Weights of a small mixture-of-experts language model, trained from scratch on English Wikipedia: a sigmoid router, a shared expert of 512 neurons.
Below are experts of layer 9 (counted from 0) of a mixture-of-experts language model. Rows are named router (the router's row for the expert), gate (a neuron's input weights, with its number), up (a neuron's input weights, with its number) and show model dimensions 640-767. Each number is 50 + 15 x the weight over its row's rms, rounded and kept within 0 to 99.
Before each expert's rows: "comes after" lists some tokens at least twice as common just before its tokens as in all text. This comes from a sample of Wikipedia text that the model never trained on. Tokens count by the router's weight.

# expert 48
comes after: " |", "|", ";", ":", " in", " January"
router:49 54 42 70 49 53 50 48 56 47 78 88 46 47 76 36 52 39 36 87 34 45 66 50 49 57 45 86 51 36 76 43 57 57 81 48 64 55 05 32 28 50 50 33 43 33 58 26 60 61 36 49 63 80 42 53 51 13 66 60 53 53 39 45 81 61 51 56 54 28 62 42 51 71 41 34 66 56 63 47 44 21 64 47 36 36 53 48 23 36 31 42 59 50 31 47 49 67 67 34 47 60 36 46 44 46 46 21 60 68 50 67 49 46 30 41 38 55 75 79 44 42 40 40 79 46 50 43
gate0:64 57 72 66 78 30 50 38 85 55 64 59 71 33 49 16 42 85 65 66 53 67 74 18 79 44 57 35 57 46 68 42 47 46 85 33 44 36 31 43 42 69 60 45 81 44 63 41 41 51 39 70 47 27 44 56 28 53 62 47 46 59 44 46 51 62 42 58 68 22 62 51 55 29 25 42 51 49 78 45 67 52 33 11 55 47 32 41 56 45 40 26 53 63 59 71 38 28 43 65 43 42 40 26 44 37 49 46 60 39 20 47 50 69 48 46 43 67 41 50 37 42 60 46 56 46 40 61
up0:43 43 48 59 59 42 46 56 27 33 46 53 20 35 33 54 54 47 61 44 54 86 70 30 56 46 56 75 54 51 32 46 14 39 44 51 43 75 36 29 34 78 54 44 50 49 50 51 59 53 61 34 37 57 17 61 67 32 38 63 40 52 61 80 39 61 46 60 41 67 66 64 78 42 57 89 51 70 43 36 46 46 73 62 50 58 39 42 39 57 53 60 37 61 61 38 27 46 50 44 66 61 50 62 51 62 46 78 36 43 58 63 25 50 67 51 47 42 44 65 62 47 52 37 42 65 35 78
gate1:28 56 44 50 80 57 44 42 54 58 56 35 36 20 69 63 39 91 64 67 59 60 32 36 60 48 47 39 55 52 63 42 63 67 36 60 62 44 68 56 58 49 14 56 37 51 40 55 61 50 49 49 47 63 42 39 33 52 67 43 36 44 58 38 47 45 63 39 37 45 54 36 56 51 43 60 51 42 41 66 44 54 50 52 60 54 54 35 45 52 35 61 38 41 50 45 30 44 27 60 79 55 62 60 46 78 39 58 46 45 51 46 73 57 43 24 31 32 35 47 31 31 55 60 81 52 71 48
up1:34 53 59 36 62 40 53 37 46 30 56 40 60 38 72 35 20 67 56 35 60 52 22 31 61 22 69 37 50 27 74 48 39 62 46 47 57 38 38 42 51 55 40 70 74 47 23 54 47 45 26 60 39 67 76 55 26 42 37 53 41 33 63 45 53 56 32 54 44 45 46 49 28 46 44 60 50 60 53 79 72 41 61 32 42 73 38 35 77 42 47 57 72 60 20 22 68 55 77 59 75 58 49 40 31 65 57 64 59 43 66 38 69 50 52 27 65 32 45 50 41 21 60 57 54 47 78 61
gate2:54 48 60 35 59 19 55 66 28 65 34 64 39 54 62 46 40 73 56 35 29 50 37 40 74 70 28 71 54 38 53 66 45 67 35 55 31 54 45 53 50 36 60 48 69 32 62 75 60 37 21 41 52 44 53 15 70 52 53 22 43 82 44 38 27 69 33 59 54 27 55 69 39 48 61 60 56 45 59 46 67 49 45 30 70 54 49 52 45 56 39 49 61 47 73 41 75 30 34 61 54 20 68 39 62 29 53 24 53 37 54 39 45 57 18 50 58 77 58 41 31 60 70 35 63 36 30 66
up2:41 30 35 59 45 54 46 54 59 79 44 63 46 67 64 45 55 40 59 84 28 56 34 38 28 18 62 55 57 36 62 38 53 49 45 28 67 57 59 49 42 47 88 36 73 49 51 25 46 44 69 51 26 33 74 66 63 61 41 83 83 41 32 65 51 45 27 49 49 54 34 54 23 60 30 57 57 48 57 45 23 53 55 50 53 49 51 30 28 29 52 62 59 55 62 43 47 84 47 66 53 41 40 66 42 73 30 37 40 50 15 76 54 67 60 60 57 22 35 27 43 61 42 58 45 43 48 39
gate3:60 43 71 45 50 49 46 53 48 34 44 57 45 46 52 35 67 62 72 37 42 64 52 14 91 66 30 64 36 34 66 68 55 31 49 46 36 38 45 72 32 19 38 27 60 29 46 56 68 48 51 73 57 77 73 67 61 46 37 20 65 60 74 49 33 43 37 63 64 33 49 68 52 54 38 48 42 38 41 59 56 28 39 54 21 24 48 25 39 59 66 53 68 55 39 64 56 30 20 60 40 25 72 83 66 64 61 31 18 56 58 49 34 44 63 23 68 42 81 67 39 10 62 55 56 61 46 63
up3:46 46 50 61 58 47 53 48 57 48 37 42 38 54 36 59 42 65 38 44 46 64 62 87 29 51 41 40 50 88 54 28 77 60 34 45 84 56 41 35 87 44 71 62 25 70 34 48 51 44 23 39 37 35 27 21 51 58 50 42 33 66 15 42 40 45 45 33 45 57 61 59 38 50 73 90 66 40 50 42 56 58 60 54 53 50 53 35 53 46 27 39 35 33 45 42 36 51 65 38 49 30 32 26 59 37 53 33 41 41 39 49 58 55 23 65 66 48 47 45 57 83 46 51 36 25 65 43
gate4:33 38 34 63 51 24 58 30 33 41 61 64 12 47 64 28 27 67 41 32 49 72 58 48 44 52 61 63 66 50 73 21 59 71 49 63 70 48 38 45 33 43 70 37 27 47 52 09 63 73 50 68 51 66 42 60 46 49 55 42 36 59 59 45 63 63 75 52 51 74 53 49 44 45 45 65 58 28 64 49 58 43 41 53 20 57 69 42 56 34 44 40 72 56 31 62 53 12 61 47 54 54 37 59 48 71 56 46 47 60 31 37 56 39 36 39 31 56 33 48 70 62 15 30 50 57 49 32
up4:45 68 62 67 31 68 32 73 54 65 40 35 62 36 28 46 59 33 84 37 62 58 48 70 51 68 30 63 43 48 30 50 47 31 61 22 60 66 76 70 45 62 42 51 61 30 54 78 29 31 50 47 57 94 48 40 47 47 60 62 43 34 54 39 28 53 29 41 53 24 75 67 39 48 35 43 52 57 37 72 39 70 29 36 65 34 30 43 35 67 66 38 24 54 52 52 55 73 49 69 44 49 67 66 39 33 32 85 46 69 62 83 14 67 66 94 71 48 75 73 34 53 64 41 36 59 59 60
gate5:49 37 54 45 71 57 65 71 69 53 64 27 49 62 35 39 19 48 74 42 49 46 46 31 38 43 40 52 33 41 12 61 40 53 45 17 56 51 46 56 62 48 57 30 63 60 43 71 38 51 48 69 59 17 68 51 36 41 40 64 33 43 58 45 61 65 62 74 89 57 59 47 47 43 59 65 59 24 57 30 49 48 70 50 45 48 47 73 56 66 46 47 74 51 09 52 38 60 27 50 82 45 26 56 41 45 79 62 66 61 80 47 50 71 72 24 72 54 47 56 47 56 48 43 54 84 51 80
up5:77 36 62 46 73 83 41 43 54 70 58 21 70 84 29 51 43 67 65 76 57 58 49 28 50 43 40 40 49 54 60 40 45 44 32 59 69 93 37 54 72 40 53 45 50 59 51 67 48 44 58 77 42 44 64 45 52 52 51 37 39 42 66 44 55 57 34 72 53 62 19 25 50 40 14 43 65 53 50 84 70 42 43 39 61 47 80 55 51 23 77 57 79 58 66 54 31 13 29 85 39 44 44 24 60 37 59 56 67 43 59 46 62 93 57 54 57 48 58 36 48 71 37 69 45 48 55 41
gate6:37 79 58 82 89 53 74 48 60 54 50 70 53 52 57 50 56 66 56 43 42 47 65 56 49 58 50 61 69 54 52 78 48 63 19 79 53 40 74 51 02 66 69 58 49 50 61 36 64 58 52 74 43 61 34 67 41 65 37 18 32 70 87 56 50 43 51 59 41 22 67 70 75 67 44 66 51 40 60 51 52 44 28 41 58 41 46 51 80 35 58 75 38 48 59 61 46 34 77 52 44 50 67 65 49 51 37 50 63 43 46 43 53 43 64 55 50 56 29 45 30 58 62 73 27 47 35 28
up6:34 35 50 59 32 42 47 54 29 65 35 35 57 32 70 63 32 56 48 60 76 62 45 50 60 19 69 69 51 55 37 44 54 26 22 47 38 87 76 67 82 46 48 58 56 63 43 66 70 47 45 44 33 49 54 36 04 47 63 53 46 71 56 40 47 07 01 48 37 16 48 24 68 73 56 44 57 39 46 45 80 76 78 75 21 30 19 53 50 62 43 36 53 76 33 29 59 77 50 51 11 46 52 55 64 08 43 73 27 37 48 53 46 45 80 54 66 40 38 48 60 39 61 46 42 45 39 63
gate7:51 27 57 27 25 22 42 48 32 33 30 49 20 53 45 25 20 41 22 43 49 61 41 43 55 44 55 53 55 46 69 51 41 44 62 55 46 67 61 29 43 63 67 51 49 33 46 63 62 41 24 40 34 62 42 43 50 74 76 58 45 41 56 57 62 31 46 60 42 41 32 41 48 64 54 72 55 54 39 48 15 34 43 63 50 74 54 47 67 49 44 41 47 79 42 69 68 55 68 43 28 35 42 54 59 36 73 60 65 34 82 37 30 43 61 50 61 47 31 57 38 63 38 47 58 89 47 58
up7:37 47 56 74 40 81 38 64 60 53 61 70 54 43 35 38 77 81 48 53 48 60 52 88 44 37 59 57 67 58 59 50 47 57 37 40 50 46 43 76 41 75 38 61 62 60 58 49 59 52 80 35 87 65 39 56 46 26 25 59 57 17 21 48 38 48 55 75 62 50 64 47 67 32 43 24 70 43 41 72 46 49 74 38 32 27 56 70 45 58 56 48 45 31 54 57 49 23 82 43 67 79 74 65 38 68 24 41 22 53 43 34 53 74 09 81 72 27 52 52 74 16 59 47 18 38 53 29

# expert 55
comes after: " ", " on", "|", " to", "–", " U"
router:61 56 11 59 56 50 43 47 26 51 42 80 66 55 66 53 62 48 25 64 62 58 73 67 56 56 44 54 54 46 41 64 39 57 35 30 42 75 64 51 63 48 49 21 58 53 40 54 52 31 16 54 50 51 64 37 61 39 32 46 65 55 55 69 71 43 54 37 37 30 67 53 48 46 75 32 47 38 47 43 46 34 60 45 61 56 43 72 80 49 44 46 78 50 43 39 38 64 59 50 21 49 46 53 63 80 68 35 54 56 71 69 73 42 54 41 41 42 26 25 37 37 43 62 60 61 49 49
gate0:40 42 68 60 58 32 50 50 75 25 64 58 39 45 07 45 32 55 55 18 63 36 59 48 81 36 46 30 47 59 69 71 30 43 49 34 55 47 67 42 72 61 78 16 77 55 44 64 42 48 52 43 42 30 41 29 42 47 49 53 75 23 86 20 46 28 55 37 26 73 58 41 63 30 88 48 75 42 49 63 36 70 26 35 21 70 77 63 46 81 48 73 37 54 38 62 27 39 51 37 23 52 63 66 55 48 67 66 31 31 34 35 54 50 56 65 36 52 28 35 30 62 57 46 39 37 51 80
up0:53 55 38 50 63 35 50 61 76 41 41 75 61 57 34 62 44 73 38 35 87 20 49 43 68 26 70 36 43 72 38 57 30 20 71 52 62 52 65 33 78 79 61 24 52 48 39 65 58 40 56 45 79 46 52 41 37 64 54 59 75 31 76 56 29 14 38 65 38 64 50 34 53 52 40 43 65 51 55 68 11 48 48 41 37 39 57 51 64 64 62 53 54 45 54 73 48 67 66 59 32 31 55 57 57 44 31 52 32 44 53 59 70 52 56 47 41 54 43 00 31 73 65 49 49 74 43 60
gate1:61 13 52 40 55 48 59 22 51 61 49 40 62 35 34 39 72 49 41 47 47 28 73 96 36 33 47 44 23 49 46 69 33 47 64 33 57 49 65 56 55 51 71 53 39 50 42 48 55 46 46 64 49 51 23 46 46 65 51 23 60 46 57 55 48 51 60 24 29 39 83 22 77 37 55 55 36 78 61 57 63 44 56 50 44 42 68 68 50 28 40 65 68 59 56 32 18 25 61 65 59 57 56 37 64 70 59 42 34 38 47 38 34 43 57 28 33 37 64 40 30 60 76 26 39 54 64 41
up1:42 65 74 54 53 52 37 57 22 35 47 63 47 36 53 67 62 63 49 42 47 58 25 11 53 60 26 55 56 41 41 28 51 53 64 62 51 47 15 68 47 72 49 54 66 32 59 83 53 37 42 36 59 49 57 60 74 44 50 90 34 52 59 59 71 57 65 69 50 56 00 60 34 63 16 38 70 38 29 36 48 53 73 62 70 65 37 31 24 60 80 61 47 51 49 57 66 62 61 04 38 28 51 61 43 25 52 69 50 57 78 64 56 54 52 42 49 55 16 44 60 37 22 56 47 54 33 58
gate2:36 65 65 66 62 40 52 41 53 40 62 84 50 51 32 77 53 59 67 62 55 68 53 69 71 47 39 81 48 21 44 50 44 43 42 31 48 37 24 62 33 53 47 55 42 49 76 58 77 42 46 63 50 23 44 38 59 64 75 47 36 82 30 50 71 64 42 34 47 50 31 43 67 52 79 44 20 46 43 38 71 72 46 33 35 44 54 46 55 81 81 59 55 13 22 71 53 54 44 54 30 48 69 65 62 45 43 66 70 75 56 73 29 41 49 61 49 59 28 29 69 20 46 68 64 50 43 47
up2:57 38 67 44 39 39 33 52 13 47 64 37 54 42 35 28 23 51 32 46 36 28 58 71 65 31 39 28 46 64 54 48 80 53 34 48 68 68 31 50 41 67 33 59 34 62 89 56 70 40 56 46 44 66 68 62 65 48 52 78 29 38 53 47 54 66 43 71 39 44 51 30 78 03 42 35 21 61 47 50 63 48 54 41 67 43 55 20 41 48 54 61 42 41 30 67 52 29 10 59 62 49 24 66 52 52 66 65 54 69 39 73 47 39 56 46 50 49 50 39 45 43 59 54 36 52 32 58
gate3:34 46 37 15 18 62 67 46 33 54 43 41 64 79 49 71 47 65 64 33 50 80 88 34 27 40 63 61 52 45 36 73 71 64 57 20 46 60 46 56 60 23 36 41 41 62 53 71 36 37 61 24 83 60 57 38 43 70 50 33 80 40 45 53 54 48 47 44 34 00 48 73 58 64 97 62 48 35 44 19 39 47 68 37 61 28 49 79 32 60 29 54 48 35 29 58 36 62 33 54 30 58 54 47 60 55 61 42 50 30 60 65 53 72 50 36 31 63 40 63 62 39 55 58 71 51 36 50
up3:53 45 28 55 60 79 50 46 07 47 37 49 59 85 43 56 43 53 51 36 67 76 69 62 54 25 59 57 47 61 55 57 55 56 46 33 29 42 62 64 67 47 49 29 56 65 41 70 35 44 42 17 78 65 72 31 42 71 57 32 86 36 36 53 75 64 55 37 54 05 48 76 32 50 86 73 55 44 49 31 42 42 59 46 63 18 63 88 26 76 53 60 61 25 26 41 28 68 44 63 34 61 60 53 77 39 57 58 63 35 59 51 47 64 66 65 38 65 28 60 64 43 65 53 57 37 37 46
gate4:45 45 61 25 49 56 37 29 60 56 49 05 58 62 52 48 53 40 46 61 58 59 61 49 59 65 20 15 42 71 40 46 41 57 56 30 17 42 36 63 64 43 50 28 63 77 69 56 48 46 41 48 60 35 44 41 63 63 32 56 69 37 25 51 62 60 58 46 46 56 22 61 20 27 59 72 43 61 62 22 59 41 53 39 49 54 61 56 22 33 60 61 55 60 30 18 51 72 35 78 22 35 63 59 43 70 51 39 84 62 52 39 49 54 66 72 49 46 36 24 60 22 40 50 61 39 58 66
up4:48 69 41 68 61 40 54 18 22 21 61 79 53 55 29 67 41 58 43 52 51 60 30 47 32 25 61 51 52 32 60 44 45 47 38 70 91 28 40 65 40 68 84 67 48 41 59 47 78 36 46 55 24 38 35 41 42 59 53 40 37 34 41 56 46 63 61 42 31 41 50 52 29 44 55 44 28 65 47 73 70 50 41 62 57 41 57 61 38 34 49 50 58 52 52 46 38 42 38 63 42 55 43 56 65 48 19 60 11 32 36 69 64 57 47 50 38 34 41 60 53 50 29 62 76 43 27 33
gate5:39 26 57 54 62 50 39 51 55 54 28 37 30 70 35 55 77 61 33 33 68 07 44 30 68 30 60 49 79 41 52 64 56 66 77 74 49 58 38 45 53 36 65 42 47 45 23 36 23 43 76 36 37 53 28 58 59 47 32 53 67 86 67 62 65 45 36 52 31 24 68 46 42 65 82 40 27 53 38 22 50 42 32 28 50 28 46 54 45 54 35 55 34 64 61 36 46 61 36 49 42 40 71 47 57 68 51 68 42 24 75 25 52 46 61 53 36 66 53 52 37 42 30 45 35 32 58 50
up5:35 58 34 53 58 28 50 59 44 52 36 48 55 67 73 52 53 80 31 66 36 55 36 38 50 46 37 43 60 52 33 52 51 70 34 65 38 50 53 44 42 45 58 28 61 55 58 81 26 57 63 54 51 55 33 79 47 48 44 57 44 52 45 75 44 46 27 46 47 46 64 70 26 57 28 33 66 52 31 62 51 57 43 57 43 25 43 41 56 46 59 43 38 66 41 58 41 44 48 41 41 68 50 42 35 39 61 61 50 44 63 37 48 54 75 50 56 88 60 55 41 52 64 54 32 44 46 39
gate6:73 62 49 58 64 30 46 29 28 36 28 52 65 57 27 28 80 40 66 56 54 44 59 38 48 54 60 47 48 55 25 45 44 46 70 72 65 54 58 61 46 43 38 53 34 35 48 57 51 52 45 45 66 43 47 49 49 65 57 57 43 59 67 87 64 62 50 30 50 50 54 56 58 54 78 69 43 22 48 30 65 51 56 61 60 39 31 70 60 96 59 45 54 65 47 61 54 48 55 53 67 45 65 57 43 82 60 61 51 48 69 65 47 58 60 28 48 52 43 49 37 48 58 59 68 65 76 40
up6:36 51 27 35 39 68 48 50 53 83 66 48 59 36 27 44 68 59 53 60 72 47 27 28 64 26 19 58 68 57 63 43 68 61 47 57 48 64 76 52 51 66 20 43 63 48 48 41 49 41 62 40 34 62 53 50 50 51 52 41 52 57 51 27 44 55 32 54 20 78 57 60 46 31 57 17 39 50 52 59 53 36 59 43 71 48 62 51 69 73 36 43 29 26 54 50 47 56 55 46 48 67 73 43 49 41 25 50 27 02 49 56 74 44 46 66 44 52 56 64 52 50 45 47 62 66 47 61
gate7:88 19 44 45 70 25 22 33 40 47 36 33 59 53 54 57 46 36 16 38 55 48 64 67 39 25 37 44 48 37 31 46 53 68 67 49 64 54 76 57 42 37 54 43 53 48 61 37 58 40 66 46 54 73 35 38 29 46 43 47 53 77 37 54 70 56 71 50 60 34 43 41 44 46 58 47 62 61 69 32 42 48 41 53 64 50 44 79 53 52 60 37 72 66 52 62 77 52 75 59 48 48 40 64 52 46 48 46 47 57 56 51 66 60 56 17 53 53 20 62 53 32 43 70 35 43 39 74
up7:51 77 30 34 60 35 32 46 40 35 65 68 57 26 36 63 59 63 60 74 53 15 42 53 43 56 72 51 50 37 44 66 36 33 58 62 60 30 26 26 62 64 70 60 27 76 22 73 49 31 37 14 43 57 24 60 28 51 64 49 30 56 39 31 82 59 36 75 53 65 62 14 35 23 42 33 51 25 36 40 35 51 38 43 39 64 58 47 61 60 52 60 42 21 53 18 77 48 69 68 55 48 50 74 59 26 75 47 39 18 36 21 50 65 52 48 56 73 51 43 61 69 42 45 52 31 53 75

# expert 59
comes after: " ", " (", " K", "–", " on", "5"
router:82 46 69 68 34 83 49 34 84 64 30 28 39 56 62 34 73 28 70 82 49 46 72 47 57 47 55 57 48 60 58 64 55 53 34 56 36 41 52 63 50 51 63 36 46 53 34 42 69 33 53 37 60 58 66 76 30 41 35 54 50 41 40 31 36 62 44 46 57 34 44 73 46 44 49 59 49 46 44 12 68 42 62 58 44 17 51 61 10 63 83 47 85 42 41 27 53 69 39 54 21 43 41 37 56 37 63 32 67 51 58 45 56 46 24 48 76 68 25 41 35 31 42 67 46 54 27 47
gate0:53 78 56 68 57 55 56 37 47 65 26 47 37 72 54 43 65 57 60 37 56 46 54 48 56 65 22 67 48 39 32 36 64 81 32 48 36 42 93 56 45 52 53 62 54 42 78 29 44 51 44 56 52 77 58 21 42 77 39 21 27 62 38 57 52 14 42 79 41 39 43 66 45 41 37 42 50 55 30 48 33 33 35 34 37 64 46 50 32 56 46 61 63 33 30 52 63 35 45 62 53 49 27 33 58 64 54 45 62 57 47 51 55 51 53 33 38 49 48 59 51 29 60 44 71 53 67 45
up0:52 51 56 56 74 74 54 50 68 23 70 38 65 49 45 45 50 61 22 34 60 67 67 56 37 64 37 40 46 61 46 75 75 53 57 59 74 26 64 62 86 32 59 58 42 60 52 62 74 44 52 57 51 61 49 42 56 56 56 34 47 67 43 69 17 09 55 32 56 43 57 43 47 64 53 55 64 79 45 68 37 40 56 44 40 38 54 51 37 43 51 76 39 52 51 57 49 42 58 52 58 28 61 51 46 67 52 62 47 48 53 22 45 41 61 60 56 35 35 49 50 45 45 77 37 78 67 58
gate1:48 35 37 61 44 61 38 58 70 40 40 65 39 41 57 56 40 72 46 43 19 61 58 46 62 35 62 80 57 81 42 74 41 43 50 36 47 51 53 73 92 40 44 61 66 39 48 41 43 29 43 75 65 66 21 56 41 28 33 52 50 42 25 48 29 29 33 51 44 40 26 55 31 46 44 70 62 24 60 84 40 20 41 34 45 37 71 57 52 59 76 61 66 36 44 57 40 46 64 40 38 57 60 41 32 40 30 56 51 43 50 39 36 37 38 40 53 57 59 35 58 41 48 34 53 43 43 26
up1:36 48 51 17 57 43 60 17 30 47 91 51 51 49 36 66 68 34 57 26 75 44 31 61 67 54 46 43 48 31 64 61 67 54 18 41 78 71 48 31 32 77 51 62 61 43 40 27 47 47 75 47 30 29 64 33 71 61 65 34 59 48 73 47 82 37 81 36 49 60 25 20 57 72 57 39 36 71 49 58 57 82 54 45 33 45 44 49 56 54 47 67 39 54 76 41 62 37 33 74 60 22 39 46 67 52 76 41 58 70 55 69 46 53 39 56 67 24 59 70 51 39 51 41 53 50 41 36
gate2:73 48 69 49 48 46 28 56 57 56 56 46 55 46 73 40 66 24 64 23 50 60 58 43 62 66 96 45 45 75 32 32 36 75 35 66 58 50 55 56 60 50 65 40 59 28 59 41 37 43 66 59 69 39 61 40 43 45 22 62 72 56 15 56 64 53 54 42 66 64 52 52 50 60 45 34 73 47 52 40 45 50 42 51 57 19 60 47 35 50 53 30 53 36 65 31 39 38 49 22 32 48 39 56 42 55 52 33 83 85 39 53 73 44 37 71 31 50 39 46 56 68 59 83 52 42 46 09
up2:32 53 38 39 57 44 60 49 48 38 65 61 28 38 59 48 52 45 52 53 15 55 29 81 50 32 45 50 39 47 56 55 62 58 46 34 28 34 30 60 51 52 44 37 48 52 46 41 44 49 36 76 34 60 48 56 48 43 57 58 48 63 84 50 35 39 77 55 60 43 54 45 65 50 47 41 32 56 43 50 40 40 39 55 32 67 96 44 85 27 75 63 59 66 44 53 36 48 59 99 51 58 34 36 38 57 39 49 33 53 56 57 40 62 72 40 91 52 58 61 44 16 46 40 38 54 56 58
gate3:72 39 51 48 54 53 88 44 55 34 43 42 39 68 71 55 35 56 49 47 38 54 57 13 40 61 55 66 62 69 54 39 66 50 68 19 74 42 33 48 65 50 38 39 47 36 49 33 77 58 52 30 49 66 33 27 35 54 73 43 74 79 64 62 54 53 61 54 42 30 63 55 28 49 41 47 14 57 49 60 69 59 41 43 35 66 70 38 40 66 07 65 60 66 29 72 37 39 41 40 25 31 71 38 64 31 57 46 52 56 41 20 23 54 63 48 33 78 45 65 48 44 41 73 49 52 55 24
up3:42 38 68 40 29 51 38 64 51 21 48 79 69 64 73 35 64 45 41 51 61 52 64 84 71 42 70 61 33 29 54 64 55 48 39 48 34 29 56 52 59 32 30 96 46 40 40 59 39 67 67 63 67 42 77 66 52 67 31 34 55 53 39 55 64 38 38 19 47 57 39 54 63 49 18 49 64 51 52 52 66 50 52 46 49 78 53 44 55 47 45 72 53 39 74 38 53 70 76 44 84 35 64 70 38 46 37 63 51 24 37 72 55 36 56 40 69 71 59 67 35 65 70 43 42 43 33 58
gate4:62 50 51 49 47 56 45 55 65 57 30 33 40 77 48 35 54 36 63 86 38 49 54 47 73 53 49 36 37 50 50 72 70 29 34 47 70 70 33 50 56 45 52 49 40 43 26 49 64 40 52 37 76 45 45 53 33 40 55 66 35 60 30 72 29 73 59 37 49 58 24 69 31 25 46 68 21 55 45 42 59 48 43 37 69 62 28 19 55 45 72 58 59 68 65 47 76 55 40 70 19 76 46 53 81 52 41 40 83 35 60 43 61 50 42 43 40 41 29 60 44 66 41 73 52 29 62 66
up4:40 58 47 49 47 70 51 56 62 62 33 16 31 56 31 35 49 39 72 42 37 85 43 50 54 37 66 37 59 65 48 37 71 49 36 59 46 82 46 67 62 34 36 46 50 65 30 55 46 27 48 39 66 45 42 43 06 35 42 59 55 71 35 59 47 56 55 26 48 56 43 77 21 50 44 72 36 49 56 48 44 55 40 39 49 77 18 25 33 43 49 55 55 80 55 26 52 55 30 62 34 52 36 49 81 41 56 46 75 27 79 30 32 50 51 40 48 61 62 47 33 53 58 68 42 25 46 62
gate5:39 37 52 51 53 46 29 35 62 69 32 64 49 59 51 61 43 61 60 61 33 43 60 40 44 44 48 25 47 48 60 58 68 74 61 54 57 58 48 32 54 58 34 64 58 46 68 40 51 37 76 35 33 52 63 64 50 29 82 52 22 53 61 77 54 47 45 56 67 24 24 42 30 46 37 60 72 51 65 51 42 64 28 36 50 24 47 61 54 68 47 51 48 57 61 45 49 58 30 52 44 26 84 13 40 71 39 58 61 57 56 51 50 15 44 31 51 55 61 49 26 40 37 66 50 49 47 49
up5:52 17 58 53 81 52 38 59 54 43 43 65 56 54 52 59 38 50 20 65 43 60 74 70 52 46 58 51 32 40 58 56 55 63 59 45 59 55 33 25 58 46 62 64 15 72 45 35 59 82 52 55 34 54 57 63 68 49 66 59 38 35 61 53 63 48 45 54 48 49 51 30 50 42 28 58 58 36 63 53 38 80 50 52 73 47 35 68 63 59 51 54 46 46 46 30 71 62 46 47 29 45 66 16 56 50 36 66 62 79 55 33 42 36 51 26 29 33 73 43 40 40 81 79 23 47 57 51
gate6:22 66 33 73 51 39 42 39 69 52 35 13 38 33 69 66 69 56 56 51 18 48 55 70 63 68 44 43 41 60 34 63 49 33 00 34 46 30 72 80 49 63 42 63 00 76 56 63 33 51 36 58 46 63 39 41 23 72 60 49 20 52 42 37 79 34 26 50 45 67 63 58 61 66 36 66 50 57 90 48 25 70 61 59 29 53 52 73 21 47 37 41 53 67 31 51 50 41 48 62 50 48 50 61 52 59 45 87 71 59 72 36 40 36 34 53 82 60 31 56 29 45 48 51 86 65 43 41
up6:62 39 43 57 51 33 44 44 44 44 32 89 72 43 27 39 33 73 46 34 67 60 38 46 61 66 32 39 79 50 43 55 64 69 79 26 56 81 52 29 54 28 40 58 62 39 42 39 53 44 49 53 71 55 63 75 40 29 51 54 34 64 39 15 54 63 59 27 51 58 43 60 32 49 59 38 76 44 60 30 52 18 31 46 59 34 73 49 74 56 72 57 33 18 46 39 69 51 43 46 61 70 41 41 25 44 27 42 39 14 28 52 70 69 38 44 37 28 41 39 69 46 55 58 45 41 62 65
gate7:48 43 33 74 36 62 56 55 60 72 40 45 43 60 51 31 36 33 61 44 65 75 28 46 57 70 50 52 68 55 42 50 42 23 50 36 48 44 99 45 47 33 23 37 66 34 66 62 66 24 69 48 61 34 44 50 35 68 64 47 55 60 34 53 42 46 60 70 47 37 44 73 48 30 62 59 44 51 72 00 45 79 58 50 54 66 44 42 42 75 52 49 38 38 71 44 59 45 49 42 59 35 59 55 45 43 31 34 18 55 55 24 63 43 22 58 59 56 54 39 24 51 57 75 33 33 57 42
up7:67 52 37 60 32 21 38 74 48 53 51 54 35 52 56 72 35 57 59 42 59 60 29 65 77 39 23 45 44 52 36 14 56 83 53 42 19 72 71 69 53 22 65 51 65 33 50 58 53 12 60 67 36 51 36 47 46 40 64 60 64 53 41 39 48 26 39 09 41 48 27 38 35 35 60 53 81 34 61 76 51 57 42 37 98 59 59 74 52 40 49 43 57 25 60 57 48 57 65 69 69 57 51 67 38 40 44 57 29 59 33 70 63 56 67 63 47 56 66 72 47 52 70 64 52 35 20 32